Experts of a small language model.
Experts: 64 experts in each of 12 layers, 160 clamped SwiGLU neurons an expert, 2 picks a token, a softmax router.
Below are experts of layer 4 (counted from 0) of a mixture-of-experts language model. Rows are named gate (a neuron's input weights, with its number), up (a neuron's input weights, with its number), down (a neuron's output weights, with its number) and show model dimensions 112-223. Each number is 128 + 24 x the weight over its row's rms, rounded and kept within 0 to 255. Numbers have three digits each.
Before each expert's rows: "mostly gets" lists some tokens that are sent to it at least half of the time. This comes from a sample of Wikipedia text that the model never trained on.

# expert 24
mostly gets: " Bur", "ber", " Army", " popular", " include", " Forces"
gate0:130135142090124122154151174140132111135126121142135084112148087083134140129077106106135096144159191154123135119132167111098115160123120123121119121117130159085112132087152103124157134119187128120085107117151107119119105116113107162156104120058093130136118091105120101128114162130120112122145089129171152140117143134119114145094075126101
up0:109155144108094147112119157125114139125109070142128142178100096084109124133125150089145114174149148126121157098108154087129128148134149130166128127116081135113083140087115148119128143149217129150135175126164149111087143146066160134142118123142123147099124072139134113105129169135130125147097129098168179151113144138089123174106086152146
down0:113177161089114128160135132191143146118130140096144080116147133112159121153134122125139144140108096107119139140142145119175110149095116110116104141149140138109164128123107111132138153095168152169121176122095104115100117150124123072139140127135099111150109114140161105131154111095134100128142087129124106095099136096174171139127121130117
gate1:156149136123118138145112161119102112179136129138139117133162108108118083154114098109159107125141118114113089107125102135115176114111148116113112127126141128096117088081156116127119080096115107130099106140169117128101155150143139123128145151111120127121108121126085169154155163158165171130142103156164147147137143149171119139089081095109
up1:102150153138096112114134155109118150176166146081078142136133146092126145138100170099131159151122146136150131150123134150106122142100175111086141163134105143128090121100094094114140138089143123118126172140166140135162146151142119170122149093120152133108149115113098070154146150108145101129129091139095116166112150126107131151165137128068
down1:158146132094126119158103143141183161162149135126113085128148148103154149136130172128128152139119137156120141149133114100126110139116116120147108162142150142179106136095147094109128109095135126160117133165107141123120084126102138103124120086121107138186107113129103133157116100108133067099067078118119141135124158175184164136156128147133
gate2:151146173088123140149159167098124126153114084090109099103160080110137102125116089148157096134136130119117115157154103153099168143107128125080107121086159121106145127131149122143125081088143123135102107125121097169139124110112128119166167170106111112114115143119103103143162124130149173114161115102156116124174127155145137190125082115135
up2:108117167117108164143173164127099096091100100099159123162100082106117151103145132094155117174137190135149126133150106153092127128169115116136093116136108127180103108127152101112112164134132120153120131100103127156117127134141127131135129140144134118165108100130086186079140111148109145109125132089100135097149110131131138180164148104118
down2:136095123142144167107106107077090113130133074121121173117107104144102133142132126140163103095146140107128128134114132162121154123166163118136150113126142136119146118125151123153122119164124085097114139082177107139150163115141129155127136130103112131089173165123122136120140126178139181157153142124134121114150107137082117123114135090164
gate3:140143113077096126146170127113128121152160119137127125136160126121139131174111087083154096151155113156106143115138163133096134112107129119104082127147161136079126117128153109133114091111123123103108116138120117156099167127108106137154161130131135113096117112113118101112149138151122114137128099152148141157173143161135170132092080124111
up3:156162111096137111107134136124137122170146113134109108127162129124120114174135115119142090157167144158123124122140167145119162125104112152126089109118118093129135098108169137120130121155123130123127088126138127158130132115097130117154132146138119148167108143084153068116108133090138079119139081156119157172165114162123198080130103112148
down3:112127139098085136142127095138152103104143116124118100116125174127115118129100161146122155094142099169113139112131112104135127126135087106208066112140108138152122150089101142109141145120110118179139152120138121180120147153101170135129097065076136131185136118123129134098131077129115144092136108128139139113128121118148134166117128108101
gate4:144154153129093106167133158115118087140156117122115110128146103112112112143091114118140108147146148127126125122132110159094126146115160089091111114100178139093087097104155114150135102094115120118091138144146117148089154145163109161157125154091124117113101107088099090133124145146133151093152110171143130143150165170149104164108128098105
up4:177132166109079105123106157086123133168111125093131107090103127132120138149105103099128146158152099144125091150117132153138115128105150138128115171120128125099101115117154095143161084134131088121119079147102123111112158125122123142120133126087146119103098127142100140134125178148131158111160103156125154141140128147101137112105131140142
down4:129152155124125142135143161182164149107148126114143115156139145131126153138128142127113131163115109120122177147125133097116129126100100136127099159147142123179119149116112112120144101109141120149108139167088146116103115148149114091132120090115109158173150113128115137129088117092101083085093091116109150116121137163163148142151143162116
gate5:160142143095123124154159127103090121156153132120129113099143125096127101121107083118138140130153130098118104109156143145089159142125147110108094130088133140093101106132160101154165107103136126092126142154131126161127147153138099142147157145073084076127110087115097109132138128147157143092153101144180148144164162183158091155105102127104
up5:118157116077150128103111156093095094141101144116160108142106123118153083135090087120147128141148127084095098129145119147153110087146107120076124126133166100105130148132182147163079109123133131127106077144164149157137162105107121118104147152125125090144151135110108159106137118167127137129167105089150122106132161158146157143123111144088
down5:134156124127116117133113152152138129167129176089089083096115109117147108103079124134147115120115120110136133138137143131095128117121095136099136117094157154101163173122148111103201163118121151152097117115105124161133168113135119124151118070108143131144135152178173137165107098153096118138110154112156096136091097156093141129132128128104
gate6:139141146093110106187127146124119109139142094077147106105161113113137107143115130085145114120145143131135080123162135154095116098117136136102106122121114146128118091127151104147144127121154092120095150131146123131105145119123089147176137118120094113127088093135124122135099149169148128113130119176137138162170125147150126121134107088132
up6:150137088160122132166104128119109120115124076080169095122136116113136107151080144136119118105133177176173088145157120128088134110134133145132140077115081123132137112145138128140124152139168096138145114142116119148128107117069130111139155130141113149132129145137110141131053113148112077134135108178118157134172122113141152145165076098131
down6:112100128140108164123117128149119103149119089104134120139113072140154128140119126147128123096148094156129164113098146128120122140130111139177129101131091097118115143121173116120105160138117156129143151063134129117144162115142168166103136101118113076127088108134132122131176131138100150141150137197146100108091068132096134132106139113104
gate7:129155129108124121125122147116112118134170110102142102131142140107105077121133104079122107149136113121108099116130153140094149153087166102112110122095151141102117095111165111131156110100099121092123123164149109144086138156160108130155157131128101119099121101129100140161159158142150172101169099152143132165124141155141125155093116136120
up7:111165103107129144128126140128129154142140168107202100126150152148135129132132107099116120138115113166094120159139113105111085129087119092133130128155123123106137122136162144123172085134119127163166127123120160120121108105134132084112139140102154125101141115151145128161127118130114123133152099117093154138077136132133136104124113161155
down7:149141096157156146118153125110113102088134110183101142062146075107107097099116096103138096148141133133139144157139111155101151093136163109126176125077123106098090130125140120143138118137104124098114106122166153115105119159139086145144148148112133111133128129114163108121109158157148142125111137161168134180118104096110119127110128090132
gate8:160151162121115105170128141126101113121171112110112129110153081116108083165106086091160108166159129104135123109129131162121134129112114094137085148119109141099138102144144092166168102129129113114099166159141112141100134133145122130136149158119125109115089082103123119131122135139166133079165121145144165141161131162173139150110092100128
up8:124108102134172120126129161144148150077155074162178143151126096126146101150145089144149097183118156106165126133135089137113125112110117124131127136169082096127149157179140114110147115145161108171163201143149140118119134146109093148116115159162116120149155086104101115142118073101137152057098135122104150126144156134170180125143107129148
down8:136091129159141115104119122096114130140113129099136111135129102145114130159145090116119134118122156097124107132108132169100138124150154136098176084079128111103126106165141118156123144158140127096137100134150127096156133129143125145130140137132107122055151162119133137136139143152133212155153185105124088115126095123102121123116144082132
gate9:137152141116139123134158138102119098165151089092132117087135107119122139153121089120147128141136154090105108083137137132107160154106141102110097113117140177113130119107150085151128096104129108119097133149156105148110156144129129153132176155110111109120091101126130113164147135146142162125168103159140147159143155144140130168107081080090
up9:137167156124179129153120158111120125115151147093096156152159094137135130109088103124132138122113106111138155137117117102134113145096112114122138115111102121182123146106080120152083144103103171128135126124149128126163117121153154155133148139143096128158133162144113154098139114107161126098112162113149165085158141142112165155123076090105
down9:127110130165135135100127099090114130117143080083150138137121096151117154136143119148103122084153129095129136145150088133097133121160122125116139083102114110079177124145121106144103136181163109132148147125143117080153168104149099157116147149117146155082154151122136135130098118169116182126184176140131097116148109138127098125122125105119
gate10:128146162131115107123167157118080114153141115107101105119148129097081084147107110096154120133139129109107130112144094144082142139083150132084120137111146163071119095105165098167153115122128086127117143152141118121117150163169090147154133141082090111092124104133078126122121149152159159097128124146139151150141166156141121158093119114120
up10:144147126130133153147155169106132096084127174152168151112177106129137101139132097092153116121156152135126142136139108139138104151125123127122048112132144097141081119115121114138147149148156114141076149119162108141133169146147126118133086099102131157103104086115073092150160121104162125112130142119145132105091151140087112100117133105118
down10:168164137092123128147132118124134136175171106143122063115129115150105101140130126134179149120152098138132119122110121126124131162119154133165104124111102172143111126109114134105144108109140139146139161133145168127112129122092098085113154126120157084135076089094150112143160105131176148083134134158101141109090134151141147126084113145149
gate11:155143110147158099134111154123103123113165133134105066130117061108130137076121130157122121129160122102131161122104112134109168128151173136110101159074116137131138162093120156129123096132166157117139098140104098117158112154145108129129112118113091109133141125132067100116156129118154180119132144143142141107129180182123091173139139135105
up11:138155156109078109152138152088116121113163115130117137092121164104083101142100122097173114154140160114105119091173141124096144145111174096133121106127158175107118086093145124145137107101125106092085129168146094174106149143142117171138150143118144095085089118128134134154145164116154147113159098145133175141152138134156120123131108115111
down11:144192104146108092134150130136151136112125121094140112142145141128168135110083131083119172159130089139122158171187048093111114115105103127118140095141156125168119129126121154100122140116173118172132135161064146131166109114116107103151134129145152161167161167126097104140110104086115146099103147116120136148132167130156142124133111134138
gate12:155150121140123148142132175129108142098122117126097143116097162112130128102119135104146111114113094154156117089119141167141155116109091051101147107104134135147136091130126108155092119138081149147144110100133136118145114133164120132143176114104061152154116113125128141162151132116144138137137102120094129111108128148150110171128121107135
up12:120123148126123137110111126131119108106116129143135145135124124095137135083108141120109095156171117179131139124136120138114118077112155086133121150108135146135136146089147127152112171096086104139122129157127113125134103156107123180148166164168118128148103118116113172127117128122126132112125116149129148149109106121137167160103102105154
down12:120114115159155113111133114096076127175143126137106125143114091131118114120154089143148098118127130090143121128132153169118134124126157116091175111084125109089126111152156149139147147141132137108149100096150141118131143153161111188126143156150100101038135172114130137128130162152133157136123138124147103134099075124113110092099134084128
gate13:165125140126092103150147134126116115153165103131133113103126097133118102126108116088162116160150135111104134129170103124104147105119141116102116143113152152075101097120155116117158104123140121104114156149155106133083149132152078160137131122084105103108128096130087138139123138159135158083157131153160139166126164140150132153077112138094
up13:138110088169147166099141107113152118152146127137162170143109128133150121181126137127167121108156129134124121142120128143121131090143137085098125105152123158090142125165129143094113173124147160107162175071098121126088110129163119131075138128122141140111127104164117150105150089125171157107140135128124120108109125104123157159112107160143
down13:158119133133133146100121114105105115151091107116140142116119114099116136161123112112162122108147139113101106116137117142119136131174146132093156137124112137101124111128111128154129146165141128129117105130179126142124135111139100163101140122115122159030131169134102092132133150160138209130152141120106126144133136119097105122122106104129
gate14:152182127112106121152114172115116091157120117095124101090152090127099112111074121089117099165141116126096121107131144139097169142114147105103134151100154133102095130098152120136167101095125087098108134167147098139103153178132078165146156146110109108101137112102110111152150147135133153123139104163167153156121164135141116157120113109110
up14:163170115113133146134125112124138086116082096102144078138120132147083110133161105167131120166117131148131129129146194110134092119142093134100150154104081116165146150127130170120119153084145092102106157121163149136145084086102138133136142158086116117134135075105120120150151142149118146141121125154122145117098092112131144097115117127124
down14:150111091158126151148113133078081100137146115145078139125111119100096128147141082153168121116154159111119120150154101138107170127166170115113171124088116098136130112119118132172130109158107099104123101160156130113144132132118089160135152137086131136032161140152124150148149140167143179078154150123116120148126123115102110152114115085100
gate15:158112137087113092157132129113114117128152116115091112118168099132136126135117142141124091182110140109127083137140153146115121189124155118140102158130158119144109118111164133142101118114091116102118160168150110146107156165154119138180135149153090134111101103091103072138175126119140175136100116106136140127112158170155105121109109128099
up15:129127115154156154136096093162161086142106153144087127129118087119157127112133136168141153126134151125179111129099135128147078195166113122150111140127105094146147114141121131139093108159146153134128132141098119130138106110112147129134098112137107122173122146144124144122111116091150170114125160067110115135101118133119087155119137156157
down15:136083085145142129119113141082087105161130121154129140133099115138093100151132137164182120085139121131112134107111134154136165119131153137109145142113114139136132116114148141116143116152083131120135144109173114134149135121122117167115137105139116082103099125140102150119162137149147175121140174140108123101116106125067125123106150117138
gate16:166161157106092125150180168102126137111130095101110097102154124092108100113082109095154127149157127135096101095147121139101171151093160124099130115102133142115104132107130118148149102096116131129114134157171116157105131139132114160162156139104106086096111118131117127143130154177134130103138081147166163125122152147141123137099115121090
up16:113133113136133108126142141076102103158103138140104128090145141107138136124089153146141147136167150111118122086149102112146172131123168105104089127126129180124112146093119128088136102089091106136120163146128128115136141118088105147147153161115144113114137131119118135101129138112148145148133120171102138117180136120136112057150139136080
down16:138179101132140143134141109130150142139125158132128087118129184096183116084137162100124131163138112146150172128135130108106115116108103152139124114160149139128150102128152094112103105077124134115141123115084165100098101088155146124153124111153116120192137163142141132135112121089124066133056102149143112113118162131130130098137115153138
gate17:170159146105116121131179155120101088133143091101114101114141103101116101127113091122141112130141134120100089105147135173120141138100152098100116136098130145101121098114159101157156089126123109111089167142139113143114161137143083155139160159086128128120084119117097110160162150136132137108144115134156144137123158158141148154095121094108
up17:111107147107107112103172141142142091125132116142166133181157083145136172133150127121114142151127170110123159141103094141159122165101171155105155097157136086101130111107168119141090155156128103149096161108161098147099110124131095198142141118102094150141128123123110157160121159126101117116122073148145116117094125158088132140143101108118
down17:124104131147128125113133111108084137142125120133127142091115067138102112133146073117123114107117126094150116153118141162115159119149147130119167113083137107090132104137155129160140140171130112094120116112173107124142156129122115162140151118112126104084165136123145137121105135179144181151146162113138134139126103122118127121086119101124
gate18:122161169146106095140136140077131115158149089113123102116163127105106116088109117123119092141173146083128111093154103166095159087109131135130101096117189133085115086097134114145126119081111122127135140148148090122118148163138125164142163160120126118125104087128096138139135158157146150104160121144134152151123134166160102159104111118130
up18:179152112126095153128162146123138090151130088099141131122131144107121126110095102088128114117149155079151144127113120136128147185138167110161133108083162186137135123096160097114153089134140136112113139129137129129122142116142112122092120151142138087142102113149113121144149136181166126139161133119137104146129124129154101124133089068101
down18:145123159121118108143125137160176122116126144109145099114131139101135150126102186113112159136131119170100150145121116088129102122131093133153064125141162131171150148114094097125121112113126118149116157156108151119144106106096160083138128096136159127206156121126110150134121080106139104075148108127119135127120138142175152162145143153112
gate19:161172162075117111155120165111130129162152127092109095102153107097119122132090119092129108152170133112121119117141161135126137148079167095115092136110142139104091108114168077150143108113128096091117125140143100173100179140156090139141139170118116112122091095088105125126140146165142133129149109148134127144139154159141108135132081093101
up19:117161124154124142143116129156106156143116111109148112131162118087149116118111133101105118143164127158141093111144146132104168121092177133138140142096123123135093071140131128136087123137095131097140148130141119135153164085127162121146109076163143086118161132140094121113103125112092127095078078125156171105137114156171123155114148107082
down19:166081147139094153154099152093152126112166127120121144144116116123108180129131134156135147139157183124130111158143087086136130140159122087094098130165119127146160108119061118141114099162142077143125130158157143136147127125120135113131079126118125140076154127153125134118135120166116132119187131095116143145151146131139108154155149126125
gate20:173159156099132123127125144084125106154163127103112114121163121103080101126084097123147134166143124135112122101155130167110164131131145110113110157104128169109092098095138106149131125090151097123114168130163103138107140138157130114140131156095109117103123114092093137141154146139154156107149098139134159156139177148141137136103089086119
up20:172158134106159081157122112141142104179146145114109129115157127096088125156107124121122099104146126110091109127148138104160153107119122125096107104127112148096069115118091123095158114113165160122144109140152121173083130145150100134123097135155182104089161143145158119133155113103137137116118110165144134141119122133125131115095133131098
down20:168189159129123141165139144167185183153111130124147116164167141134161126121115137102103142159110125114125165125176127101107105143095102128130134124159101118123122127150115108103141118104143141155124122172063122123083121125131075085133125116117119134172118132111122137103095109110123099089092078106150135139139122165182140118175117136128
gate21:149148137116163098139188120144119092137160092109151100090118093136131102143128104075123119169133114090134091115143160132135144123102108129117135164091139144122127085132143094171156124120158126094137168145121112134116105135125115102125117162092139109141086108095132146152150147117118156103173101148154152174132130166139119134107083118130
up21:111128139091123132171156143164153128105146141154124177111107127162139114182124115123152099148153104116109159122150143165148104129094146135159141168131070099163141115124158119137092139120124104158103189095109130143134093122106124114131093188163134148125110140134136166151122115109096130128112122135140147130096131107155132122162125149125
down21:105133148119153121136151145103141163165122131135175123155125120175131114154150102136158108153118141069131108109109142169104137115095126156074163097097109122124141110147118101122118121129145116150160103146110114121113119145175094126117146147164106101098105167112132119131101145108153142152092134124121089104144104179109137135104135117112
gate22:142118168101109129150144107142135102107136146129122157113118108126112121135153104102163172156159134173163116140150084165124111088111130109119121109130142120112112116140133164106138137153121139161095128130130097097164118149112141079174147103144156155124122147137133173093164154116090122131125104150106124160120141116164187140133089105118
up22:163152125127078107150084133146107150139138107141136132135153158101122119096098161124113137086136112140125144097132125145081148151138152083128091096104096174089104104097131131134117139127172134130131146158110134092130112140080137150155113139121132147107109159142115121126147130144140127108118105116151169144123120126126107108114125094094
down22:152131159144133139163130171160109154135141138091090153124171092104126122132105089146122148130105129121125134089139175136143108161108166159136136161125139166137146076093145128143138135152095096105135140139186078143089162136110136131111139150108143130098112120087137130065151137127133077128152126139136158135143114151153123151173137150106
gate23:140165156108119120137143151107112103131170106085143099120139100089089113156097106106135116143152149129102092126140136165129161158087150116118124141115155127094110123105138108164174126101128131090108137151140101168115134175133115146136148137118088094097118099103116099140136141128135170106137096142116124147152150143132129146071120108101
up23:123120130148117162108147128113151121181159176162163129167099134129158108132148114118131156171164161161141112131101117144115100126089145127139155179133108119131163107102095117136163153123133106142173150149158143130118132137110129195125139153162145168088181099108125139151125122104141145127125151127114131128136136084127140104082160127126
down23:159104113146135131141142107072087113139136111138130175131094077099096122134167087112131113117193148111124137125152104138113134142159182145116132148086131129133111099093123131144114091141104139094125106124183144140114132142106122153092148145116111140051168130121113118100146184173178173110138131143148133132153146118135117110121136095113
gate24:164152133102113097142164162114111141120170121104131127129144114110079113155113102092140080158130139110104110116149118159111147158125150116100141164106143148074086108108166086157142109101111134106101116153142116125097156138153110147139152152118111123086093119079117095161142138177159159139130119138128157157168160134152092139123097092137
up24:128147142157101124096128139109139156101111087158116114118117080136125155135116134109108111170144159096114163115159117104099113170120079115116095101141121159147096130162144150105130156130104146138136093123158123150124113139094145138132107101116106113120092118201144156151144118146127095096124122110110105147113123145092129120169074115158
down24:127129129119137183142141104162127137142162102088131108133150193165132114160170143114130133143148116122129144090098143120160143144124120147149101130137100158114138128132140110140069095119114094116127171107124130090157120103134122107138145076123109095149089124149154104111137107060164099169115141174134135112131102132091125092133112113119
gate25:142144142112078135139171155095122108114164113088109111102147114117092104106118130097164085162129123140117101099153126151104125114118162105112094117097150126128132108093151118168132111115130113098111117154131080126106158137153109123148159148112120115097101107085132122141136149127142167103131111166146148148143147164147123151117099108118
up25:125156168085121145148110110111106089104131119115138147128131116167110114142118122098126124159132182189169139149117118131073127167163121132131110159138096119121152087122137118150095107119180122126125149150136135145088119165125103165120117160123123110144143101113145085167128107138095157143151130138159150093145109143133149111097160105153
down25:112092115173130137130154114086103130114122104129105167118125087136103135102166096129132135151151121120149119108143133153098144138127183082112159106105134122102148105125126133156130160185084110109120106098167159116138149151142107143116149165115111099076170134088110126105136164167119155128165159133137120111174108131124127091080118095134
gate26:127129126121130141121148161124096093120118108127120087141170128132090120093119097103133089177126105136095138152133171136151126120100148126114103143131160143132122088136123130170104116090136089114154154163136099133120123144179127155163165146101150113108126100083092142114165161133117168113150119117131167087145131117153134193127104118111
up26:127170137151115143137113148152119090081150129096138144172165150104098100104097108136167112200113145156155159168139136121176128135118165159099114106103151126112134094119149114168123094082169128139142172138145100142154124136129139134143135144132166124141149125127096211104153153118144163125130079097096145145117154124136131161144150120116
down26:123130126182142120113169126107105129139116113116097150136143102171135127150150070122105124164102119080153123140136140140120150146139167120099131101071123118113118119133152113143120151160127154114137083118169124122129153119110108155117114178140112107092161159100131142125086176154108137146103157126144123126147087109141107122105085103144
gate27:159139129099115120136161161110091105168159115097136109117153099124109082167091099123138117132142104126098094089140151146093158148110137095097110139120156145090102121098149104138159087117159102099113139143146100150116174161125102172175162128101121106118091123088084117139144162166125135101163106147170144134140149161146114144116111115103
up27:158160093146129151155124102131110076144164147089105113157114121090101113106089132152135117117129143122098130139179090098102117126131110088093125123089145101138118101154163136163170072103116140135142149144136093158135137161110104110132130119136078129154134087127114163144128152159152145100149112102108172171102127117142119124090143077108
down27:161162136127103140194128145182159171120101194103120098132162154149115142131115122155107125139105093114102140139140116141129124115055098109090110168137140153111091145131139117129131153119149164138117116180103116169087109118152125089127128113121118142143138158132112145178099111090124130104090102084114102158078097169148128132134151146113
gate28:147147144104121125126169160096110113116172109116109123128150139101084120135102102087159109158136112105087134126142108129096155126107146118087084157097157158126105133084159115141141127096099111097120127158152102162125152132148110166131182135123128126107108131096118151129138138144142165112159109128153152150148136169140140172109095093116
up28:089133112145138124145121165106116114125151098089099142139116124097106137053134099133112139147156149116079150151164133108138132169101153169097143139124115145112135102137119137102126172111137129115134147132115100148124158145154151164143179143129146096119083108128111112162116122168128112159134123147184153134162130102150110120127119084113
down28:118145124160089098159141182166176145137118143157067118147155157113142116127134088120115134193094139146098142091136178160141132132083121094144136141132144121100111131115135135130163155115143145117112082118138108116089132150137135137111104151138131145097082135134134155119124130133072101113098115099112150122122122122096141150128114128161
gate29:136136118117090104152146152118133141152157107127127088126158125128078108171122104079163123143145130138102107082130109161101149120106161134110122153122132132092123097071154103163158112091157096114113096157159112135089126145138120160159157165110131135079116122137102155154139149155156141122151112128154156151139145120169100144125122099101
up29:106158121124156135111130138158115118146158080123095136150140130088111121145171167121081127133127114122161136119119152130134082190162157112178100117121165116139110134142098170114155151123156083105139128170142137146136137122161125130141098146148112111117119141078105142132153160144149131120144145128124099091131115133137176133092139138097
down29:139108138139133116144137131089125108142122126123114133131110079110129153142178091133176165127104135110127109090147173162114165149168136103059148149130111145170129101113123132142156116118115169106143093137145103141091112148121128156099144160118098154052127083140152093113149183149133147120124093098098121139121112125120128111145117093121
gate30:166136154111128107155151166103107128121136103104116096106156131099121099133092119110139122165127114132124103120127112158103158142117169123134092140092135127126122096098182104151146113107139120114095141122148111153114157142146107117175181130099098112113088096105094117148152149157136128083150094168165155147173160165136119132111102115098
up30:146125137148148113138144108137140161175123152144098145125119120153121109169083112146112121150144146136105127155115136093146139158110131117127132177126152142139131109073094143165165115133157120122102131145120105119089103117151140163142108150128130103109097143135113128119126169172149143109165137124155148142132138156142142164086105182086
down30:144141137152088132158121119135180122169133138102136131094109123129149173142112157124097124133137192131102146121112171136105103147100100146127130105149128164131042136146125107095122141089118149141135075144095123138091134101169101157134106140143107133091109114166118130120097123101123085176069110168153147127110100166100134163128100137132
gate31:153130141115117129131174144092101116119131099101111119122165102115121107105100118114156090143157103147121097101132147145124171141103168102124112130105128143085111113080177098169161088093116126128106146148170108146106140155167120166147178153112094101109115089126076113147145144150127169077132095134141150136132138147137148148102094080103
up31:116122159117117157118122179154102153102096100167158157170133122159105163148132130106166131156134128143126173138102112119167112160110141131106095116157096119107149137149144116119139133140106114155101181112149145139138120095173123134091135160119093138122141084110095181149118123121094128081116138090134109093098110117134166125118151117126
down31:126111113139120135100156131120087116150115117130111142120123106143112120140144089103157112128147116109149131109153130164125165135145175139098156146086142095099111087130154139149155123138135132090121109106143114145134144155152093181129136153133093114075149148145113118127138147174134173145167160103123131119147096128105128091104106093151
gate32:158143133116115108156132155138133121128162091116095120100142107125094099116105097116160122142138118141095117111155115145097149137086144106101094140090156148124092132094172094159152100125118105115101103150161116160085171169149126161157155158114112112079112096117108121134126156147140143095155088144151173140194142127171142166098081127123
up32:139098103157130114147152151130110155148135145095166107133112097142110111097132160133144160095147137112115095152106171153137154097157124099130128071141157152156137113104150100120182153109160119122116138149112115095112152102157086085148159087147161150141133142129110087171112127113165164155149127100126110145136155126108124107118152121140
down32:136198151104149098135146158106103102127112132144151128097116152132128073102110141096135138139117106129137061119119174161176121081154100146133103165139137143159155155117108146092148113075131129163132115124130070198122146145102102106158128117145163137142116135140125101135086133130154101138129116101135136167120162093111099131113110117116
gate33:147096148128077173123128113148143132152118107122089122124123127098101166052132115122129140115113143074114122087140112147134147193142104105137083089152133122103066151137126169145142119116140156100140109144138134131137146163131117130123133162127139125147140145141141123133139115157084175109157131150122132116113140158143127140124159086123
up33:112136105180109158128125089162139150075125153160125173154103115170119138142171135149118136146096147142155151147117115112172084123140129138146144113159122115132130158143119140114087159162143125127146092114132157133140087110126175113106096125121130139116151147145125139119098118088068095098111133124108106122071101093085163123164141155142
down33:114121131176125150125132112113128110172140113129133136104097102128103131119173072120143149176114132088147134131142128160120108121154184108112180102100114129110101106138127116146150126139111145092119088117121127113144106136162085195158139146125096124047149147132126145100125157111122143134105161148119121150139110139150115108094119103127
gate34:162131151087116105151145158103105104144151107116146105103139117124127088164101123097181102133163137102114125096164129143095162141123129073113134160096155116083121087139132090170154116109106107114118153175124110158119143149137105128126129137117103111117093098106096121170170163156171153101152117157148161146149141152131133139077109093142
up34:121116134137095085111187170175127082142126134138169127116143124127157088107114121124172118139132111148134117163116129105128143170096123084151118142114159110164139117154160142131105111135078090104129197163126146165092096131140141151101118148111092095110138089144091102159161111108147111112161144099107098149143105124106163136086147132135
down34:131091156105153108097109087103123162120111122102144072087150086146117100131144145122132126130190131110116108140091109155124124129123141127130111109109109151137120143141125106104115114196107103131134138109133139151172143121160128151127113131119119131121130141109120133132095124141133171124131185134167139124157093174122147134106109128118
gate35:128164117097098100141082153132122193114149145158195170101100143154144132094117088113125138117145090146152154138136112128142084153146108142144153087145115141176100144142099101122162127147136091125172125143149122152128112118177107099157142136078140161124101142096132189101132108096143153108144106130165169114149164110129134129109161133120
up35:145133102125101123141115104125137165137096169158126121146138104141129173108169143100117120074076135156124120134129103087140153122158129138160168132145120096135108158105147126080129122127143113120156122118141158117138099092122143097105162142071160168130151156110159097147117117115090130105149114093110105136107134116162138120158170132142
down35:101137125106131126150104171112140158142121158176148145148123145138114129105128131103167059124132140106139094099120136089117106141115144153137136173130147069129112116131127135105130099088144159112132115121095149123094098136144084119140135102158145096110126117152148133152101100110153103133095100088127097124164143177127111128116140138146
gate36:135139165073122083147142140114111137128161110136127109119130169118116097121090121103129116139132133118096102103132108167117120159110167119134103133087143163101120120126158128143178071132117112131117108157140123154102135137137090168160121142090105087073138121068084137153166150125121121100140099148165157128108166156157129141110132122122
up36:123094107174105130147112178159138134156130149135099169122122116105138116091129174147128125164163149148167158143131119137129140128146153157099117193161144130142131083104153125098169144128052128092149108116168165132128148103104165123109122115144120130122105099130074159087136152178145150079131110123140109137129136138103150105105126136087
down36:097071110144136114119155097105127090174135123109103154136110108095090121121130134134177129103131151118116122105133126158148159148131139137127119154128146142107122120095143153168151142166104118088114109105182113160120149135121157143116136140131119145062118099119101122106176170176161160139158132137118101129134076101060132140100153112144
gate37:164134143094116092153162177111102144150156108112120118116169147118106097133084136097134121123172125127094094124152135160116140136094136083103112133096133137099086093092167080142159116116139107115096154147125105169120168175151120161123151144129099115086100092109118113147159144129148167103157103156129158176151182160143131129101093110105
up37:147126112170103161098114152132138116112131113134133173092139139162111148100120094062141093103129132150101150099148157114131144125110135084179110134144193118128105110134115104131169115127136086124111123097106095142135139109100127141098149154166112145153120109149175145141116114112140154153113078144105130166150147184117143080105114155153
down37:100153139176164129126137144114143130159130121154121120124105134139141140121120109130128121138166131136140133145086156143095136098094145167126125101103110113126081138156175114112140134114161176091116116122123117109147138164125167159141143124163123075121121124092099125139100165121152130126106173172145107098128098135099142110110117133129
gate38:133157147140088112133138141105129114136154116127108114094130093110117118144116102079164108141174132112078086114149120140099159152096167112104122150098131162105093123091164123141178091127098089102093131144156113162121146139134130121122173139087082114119113095123105117162133141158133144107144094143151136161155139151159135138119128120124
up38:142126148097144119096111142093132163132130158150137132109136127087102141111107119141124148140162120115136146121112131119145157105091140123128125122128121145100088136145104123118154141125172102153130106128134135082153133122133093168143090143125113109143147168128132100098130143099118153143119109162104144157130107096125086085144089120118
down38:130131131138152143153122148139167166136154115097136106157095173102157170139176131118093100115150169124138145100130124090127125174117133142114129147150110119184137121130121148141104085118154138140137101185117120096121113161131123132114117103122126120120133099126121089111120152072165118139097125142118138141121158147150117116179105103076
gate39:148151127129110127140159167089125154165152071107115117114120094107141129118114119117144108122124156122091138105142113165111119115119126111119119119108120152117115114104151115171163111092107109127132147133160108148097159155149107157167128133125094110136103078074107168153120169172137181130122122123157135175149151169144144131089101093113
up39:142109103172132142105152129122172116150144129160162144159127122174181127087099132174102134076110162156146169125128114146117126103148104100134104060134115158108154122128133129115152138123081154170134189095128109121119121104162169114074101141119153120113097082119088163130094117136102167124101119136122119146120122111148190149106117100163
down39:144074108147157124091126123089101121155091127118131132146121139137123133142137121133149121090144123089106088121115127172112172135158126133119159116107130118088126130132127127133139144168124124107141111110164101124131147107154132170105136129130129138046126149133140130133124119182144189163156143109128108146105092111097111107136121097132